config.toml
n_layer = 11
d_model = 256
n_experts = 128
experts_per_token = 8
router_score = "softmax"
balance_loss = 0.000696
router_logit_norm = 1.0
norm_eps = 1e-06
lr = 0.00312
beta2 = 0.95
seq_len = 1024
Below are experts of layer 2 (counted from 0) of a mixture-of-experts language model. Rows are named router (the router's row for the expert), up (a neuron's input weights, with its number) and show model dimensions 0-255. Each number is 200 + 20 x the weight over its row's rms, rounded and kept within 0 to 999.
After each expert's rows: a language model's description of what the expert responds to. This comes from a sample of Wikipedia text that the model never trained on.

# expert 39
router,194,165,164,190,215,203,220,176,218,180,182,152,216,224,215,200,204,224,171,164,213,219,216,228,170,218,190,181,223,194,207,183,179,246,223,154,202,229,187,218,176,209,215,204,218,216,207,238,181,199,198,187,193,189,220,187,194,167,164,178,195,195,217,156,216,188,223,179,182,250,194,219,175,178,202,218,230,206,205,226,204,175,213,205,237,192,206,188,180,186,172,186,216,205,214,205,267,172,150,173,211,179,203,206,215,173,223,162,203,211,183,206,204,166,223,190,210,189,226,184,229,206,201,173,206,237,221,204,181,207,202,165,180,186,215,211,203,230,240,203,197,216,244,224,219,215,171,198,197,187,205,223,217,201,190,195,211,202,188,176,186,196,212,227,186,186,222,210,200,214,210,197,203,203,201,221,183,173,192,186,200,197,180,190,170,193,195,214,198,207,188,184,187,212,216,205,207,210,187,194,211,192,187,238,222,187,235,199,216,198,179,236,219,196,212,190,201,209,234,207,217,181,214,215,194,186,198,231,175,167,184,181,200,170,188,215,193,181,220,189,208,179,210,232,175,223,203,226,236,185,179,222,209,218,204,168
up0,225,167,206,169,203,207,230,243,211,255,203,178,198,198,176,179,209,187,182,212,172,230,185,203,179,214,197,191,194,195,242,240,193,210,171,226,201,185,191,199,206,152,169,167,225,229,226,207,172,216,196,187,222,193,207,201,232,170,197,224,187,207,190,205,178,184,182,204,202,186,210,199,194,170,180,186,216,189,204,171,216,216,187,209,215,230,165,208,222,167,208,192,208,193,211,201,160,201,170,221,200,172,224,229,155,176,217,202,203,199,212,203,202,192,200,223,202,187,192,202,161,194,208,201,203,216,193,217,216,207,201,176,161,173,232,178,222,175,163,170,206,194,195,182,215,189,192,194,208,214,171,158,194,232,195,204,202,176,207,220,244,184,209,166,229,172,183,203,207,228,232,177,226,220,227,195,197,204,191,220,220,184,184,201,223,216,188,192,203,201,177,201,205,204,223,199,177,184,219,214,175,195,184,207,215,221,175,218,185,181,221,202,171,197,181,191,207,232,196,181,192,217,221,208,214,179,162,213,209,176,220,213,165,253,233,193,221,192,208,157,181,158,220,212,181,210,192,211,214,204,215,178,205,196,213,225
It responds to: Place and name pieces

# expert 34
router,180,167,191,203,183,190,195,178,214,164,189,196,210,171,208,224,172,208,186,162,189,242,198,200,188,190,205,226,201,230,195,169,203,184,225,215,210,173,176,170,162,222,193,219,191,206,203,222,222,205,191,212,246,175,195,213,202,179,182,229,162,197,196,204,231,191,199,201,219,234,214,172,205,209,165,183,156,191,156,200,197,178,204,185,207,188,189,217,196,185,197,193,199,194,220,238,251,201,201,167,223,187,181,203,189,168,190,211,214,191,219,203,204,195,218,195,234,227,197,216,221,219,213,209,210,211,161,224,197,216,189,176,236,182,218,208,173,174,189,188,215,215,216,223,204,194,186,171,173,187,223,192,185,226,201,212,207,164,170,208,217,207,228,208,182,194,241,224,174,205,205,188,205,239,164,217,192,199,175,181,193,188,185,202,246,181,222,222,182,198,233,195,223,227,200,241,200,223,207,175,163,248,168,220,227,211,220,244,200,199,174,221,203,192,201,188,197,210,192,236,199,195,192,219,214,208,223,195,203,204,196,210,190,184,192,213,192,247,206,191,187,212,211,204,192,169,195,207,206,160,200,218,210,239,221,187
up0,263,193,189,170,170,220,197,208,201,181,210,207,172,189,192,203,230,157,195,213,211,217,198,192,194,197,166,232,220,197,195,190,189,215,212,211,212,234,235,174,241,192,206,238,194,206,203,200,179,229,226,221,205,217,208,214,183,220,231,186,205,156,204,187,196,194,197,168,221,175,172,184,185,190,180,242,188,203,204,168,210,184,185,188,194,202,183,214,224,179,191,201,241,212,189,205,197,206,194,186,189,219,168,241,191,195,199,229,209,190,210,202,200,196,212,231,225,200,214,187,224,164,196,218,189,234,171,196,224,259,198,170,190,210,236,209,215,191,211,211,163,195,199,241,221,184,209,219,189,235,248,192,180,204,202,213,196,192,193,135,189,193,197,182,211,234,201,180,185,196,216,192,199,168,219,185,226,185,196,211,192,205,186,162,217,199,177,188,182,169,195,166,172,215,214,214,195,231,188,185,187,215,201,202,195,195,214,167,171,234,199,184,219,216,180,209,235,213,165,195,230,186,210,168,207,160,220,202,198,214,192,208,171,222,205,203,199,190,192,194,201,188,218,199,214,213,209,225,196,208,176,180,212,220,164,193
It responds to: Place name pieces

# expert 1
router,155,184,204,229,224,178,163,178,201,207,215,202,167,212,215,201,198,168,212,201,204,236,217,217,226,216,151,174,206,173,202,199,187,212,218,198,203,215,176,249,178,236,211,202,184,232,188,188,192,207,198,186,212,178,173,229,148,207,233,207,158,213,193,215,208,191,151,190,203,183,213,189,191,197,170,225,208,216,231,186,195,224,226,214,199,160,191,203,155,197,189,193,201,195,183,182,202,218,194,203,191,160,199,195,227,225,224,238,226,182,193,227,156,214,206,235,166,196,208,194,182,193,208,215,235,214,183,197,202,183,201,194,210,180,233,193,222,195,231,185,203,242,205,195,228,187,223,177,199,179,193,189,213,206,182,202,186,222,194,180,205,219,202,167,213,219,230,195,203,212,203,200,161,186,186,171,182,171,214,183,202,217,211,211,212,211,193,221,174,226,227,191,199,189,207,222,223,168,208,208,191,241,244,207,228,161,211,219,208,190,206,201,189,202,206,196,202,173,198,185,232,206,223,213,176,197,243,218,182,200,202,212,221,184,206,197,215,213,207,215,182,163,182,196,230,150,199,208,194,177,214,215,197,223,199,188
up0,220,200,214,248,188,203,195,215,212,181,149,202,179,205,242,207,204,227,194,209,211,218,209,213,197,201,212,199,195,222,200,204,169,172,200,168,211,221,195,189,196,221,224,203,212,201,213,172,186,201,201,218,205,204,233,197,199,172,228,220,182,223,191,143,199,218,180,187,253,186,182,207,207,209,218,212,178,201,233,251,173,215,181,212,186,211,195,195,210,166,232,211,200,183,226,226,202,196,192,192,181,192,190,193,183,200,195,207,184,200,252,219,212,213,176,178,164,211,198,218,193,198,197,225,195,197,175,225,209,206,146,237,179,174,222,191,218,175,189,192,186,189,181,215,165,215,238,223,216,217,214,183,217,224,195,191,234,199,194,219,186,200,239,237,181,190,205,178,190,195,224,164,179,189,190,181,211,198,205,190,197,191,179,206,165,202,216,211,183,216,179,182,187,211,182,228,217,210,194,192,233,195,181,193,179,204,177,165,190,225,146,187,234,219,140,240,185,234,188,206,198,201,204,190,226,209,210,199,175,183,225,194,173,185,188,221,202,187,172,201,198,201,169,204,219,187,201,189,176,180,229,168,199,201,185,186
It responds to: Due/according, family words

# expert 62
router,208,219,196,159,173,194,185,207,193,226,210,214,241,173,232,211,222,212,213,199,193,220,219,184,212,214,189,172,220,221,249,163,212,219,222,209,226,189,204,181,183,227,232,183,198,199,213,205,241,186,205,186,223,159,185,186,243,188,208,220,172,221,187,207,166,168,178,195,238,189,212,210,230,209,218,191,174,204,173,182,215,215,190,209,268,174,216,213,188,186,205,165,174,191,183,196,161,199,206,219,191,185,222,186,182,221,190,234,223,204,177,220,195,176,161,230,213,202,192,208,191,188,223,173,229,207,213,204,203,188,169,198,218,191,229,193,205,192,187,189,175,166,198,220,225,220,186,206,242,193,168,188,187,207,188,204,174,216,211,199,183,192,208,190,206,184,209,224,205,192,175,221,192,199,225,166,215,194,199,158,193,196,228,206,204,184,226,220,208,197,139,187,226,194,202,220,180,177,217,201,195,175,209,217,225,221,227,211,200,205,180,171,191,199,164,240,202,208,193,216,199,183,196,201,218,213,182,209,212,162,182,175,201,225,183,188,199,193,206,189,216,217,204,229,231,216,188,202,248,198,200,186,184,204,209,223
up0,204,218,191,214,178,226,196,170,182,167,195,214,200,176,202,170,198,185,215,173,205,192,206,218,220,206,190,234,220,230,215,231,194,192,191,203,230,213,211,203,160,217,189,195,169,207,206,203,209,222,203,218,189,205,190,192,174,248,212,186,198,201,217,206,230,182,180,212,191,184,208,237,181,190,205,226,205,232,221,183,190,193,209,217,187,215,234,237,193,197,194,203,204,193,238,206,228,194,210,224,188,176,178,195,162,193,196,171,192,193,181,170,236,216,190,231,138,186,192,191,226,170,186,193,206,229,180,225,205,231,223,192,196,242,213,212,200,219,163,185,177,153,225,194,192,218,243,212,200,220,181,232,208,223,216,213,193,175,214,177,215,223,192,230,200,195,242,187,195,179,195,172,187,211,220,221,181,227,219,200,227,206,203,193,180,167,193,201,153,192,247,186,191,187,153,192,194,191,175,215,193,197,184,216,209,208,176,213,241,177,212,154,199,194,226,209,219,183,233,177,218,160,230,186,184,201,218,198,192,192,208,222,212,190,200,200,210,167,175,190,220,217,195,173,189,221,210,205,168,201,193,193,183,212,198,203
It responds to: Abstract nouns after articles

# expert 5
router,238,220,217,238,221,216,192,217,208,188,199,216,208,213,146,219,196,219,207,133,173,217,211,189,205,205,176,179,224,217,189,200,227,196,224,220,191,235,198,168,187,229,154,218,167,202,200,188,238,187,211,229,231,234,198,190,215,174,174,206,193,185,183,201,160,207,202,192,208,227,230,192,198,237,199,184,222,191,206,179,219,215,181,222,208,170,184,200,162,214,178,176,200,232,169,194,229,180,212,177,210,185,225,201,214,174,192,194,238,201,202,160,208,206,174,203,196,194,170,190,204,188,192,175,230,165,170,260,219,204,208,191,184,202,215,201,163,197,192,190,219,225,191,192,197,197,209,169,173,217,190,205,189,200,168,176,200,224,207,198,192,221,194,192,203,189,219,217,189,193,226,204,183,202,174,231,174,204,204,213,179,220,202,181,218,205,226,203,163,195,192,200,213,157,215,193,229,217,194,218,216,220,184,209,162,224,199,238,162,185,202,181,203,192,212,187,201,205,216,177,216,211,208,190,190,239,229,210,209,193,215,208,222,204,192,201,157,207,195,181,218,214,235,199,208,175,188,172,195,214,181,165,206,193,205,204
up0,214,226,195,188,199,200,228,166,236,220,145,213,180,219,203,196,197,197,216,203,186,234,234,228,226,187,180,195,190,204,143,198,202,204,209,195,204,212,210,189,204,174,235,224,202,211,185,169,188,180,194,227,175,197,193,249,201,230,206,215,187,203,218,198,197,175,204,193,220,184,217,205,165,194,196,206,205,209,190,233,210,223,186,232,189,194,186,192,164,189,224,204,173,197,214,226,169,194,224,184,221,188,185,165,230,197,221,213,186,171,187,187,209,258,218,208,164,220,207,191,180,197,192,164,199,185,199,197,210,228,167,226,200,221,181,209,192,214,213,199,212,198,167,206,183,167,204,176,214,179,205,212,192,223,177,189,187,227,194,203,230,204,190,215,188,195,202,205,231,223,207,185,203,189,180,195,218,190,204,191,216,236,181,201,225,219,195,202,192,184,204,219,193,180,198,177,200,206,208,218,210,221,200,174,184,244,237,200,190,201,192,186,180,173,193,190,212,238,192,222,170,186,173,173,202,213,216,190,177,213,173,190,222,153,195,182,238,191,187,217,159,206,202,175,205,196,215,228,176,229,211,137,176,206,217,255
It responds to: Word-initial fragments

# expert 46
router,198,225,195,193,185,189,198,209,194,238,219,174,230,191,244,222,215,185,196,172,156,218,150,201,207,219,201,211,166,215,204,189,236,243,203,171,216,196,189,203,195,215,180,198,168,222,220,212,187,205,189,233,203,192,196,206,194,169,190,206,148,236,223,224,181,225,168,187,215,209,200,229,219,174,200,198,193,188,207,201,216,196,187,196,204,190,194,205,196,195,177,261,207,177,194,203,215,182,187,226,220,183,231,197,196,176,164,199,197,190,198,186,202,179,178,189,228,185,236,194,221,229,163,184,229,165,189,173,168,180,164,177,215,232,213,237,195,216,221,149,180,174,194,193,166,180,201,208,193,184,227,185,199,201,211,204,205,205,227,193,207,192,202,210,207,215,227,214,204,234,209,202,219,221,204,178,172,207,202,180,235,194,220,148,198,192,224,196,228,189,212,174,193,171,189,182,155,200,203,195,216,223,209,244,215,226,233,180,198,225,212,207,210,214,194,216,181,196,198,173,211,207,192,218,184,170,214,199,212,184,206,219,169,189,200,173,172,171,187,198,163,200,188,214,199,184,174,197,214,189,193,188,197,203,187,229
up0,218,195,171,199,191,199,217,181,249,193,188,147,199,207,198,187,165,227,208,188,200,201,190,208,193,220,193,184,209,202,166,214,188,240,167,216,227,169,205,195,185,219,190,194,187,210,218,195,194,227,203,211,206,203,195,179,210,249,243,222,188,226,218,178,183,181,186,233,195,188,218,204,197,211,202,201,201,198,225,169,172,215,249,180,188,211,191,221,203,198,156,208,194,193,230,207,210,198,184,198,203,226,244,197,187,176,189,185,171,177,224,207,233,196,196,230,225,207,207,200,210,218,139,183,213,202,197,216,206,198,216,182,227,174,220,215,237,171,195,199,200,189,168,174,177,195,220,200,215,189,173,182,200,194,182,151,183,171,199,192,176,209,178,216,200,179,218,195,220,218,221,173,173,175,218,207,190,196,206,171,197,215,210,200,206,234,223,205,209,185,219,208,216,156,190,208,178,204,197,166,235,203,218,201,202,191,224,215,178,207,212,177,222,178,196,187,184,167,216,174,200,223,193,181,238,205,186,210,202,171,258,224,218,216,210,198,216,197,189,167,203,152,197,211,194,211,204,214,221,199,194,201,213,151,201,241
It responds to: Government and time nouns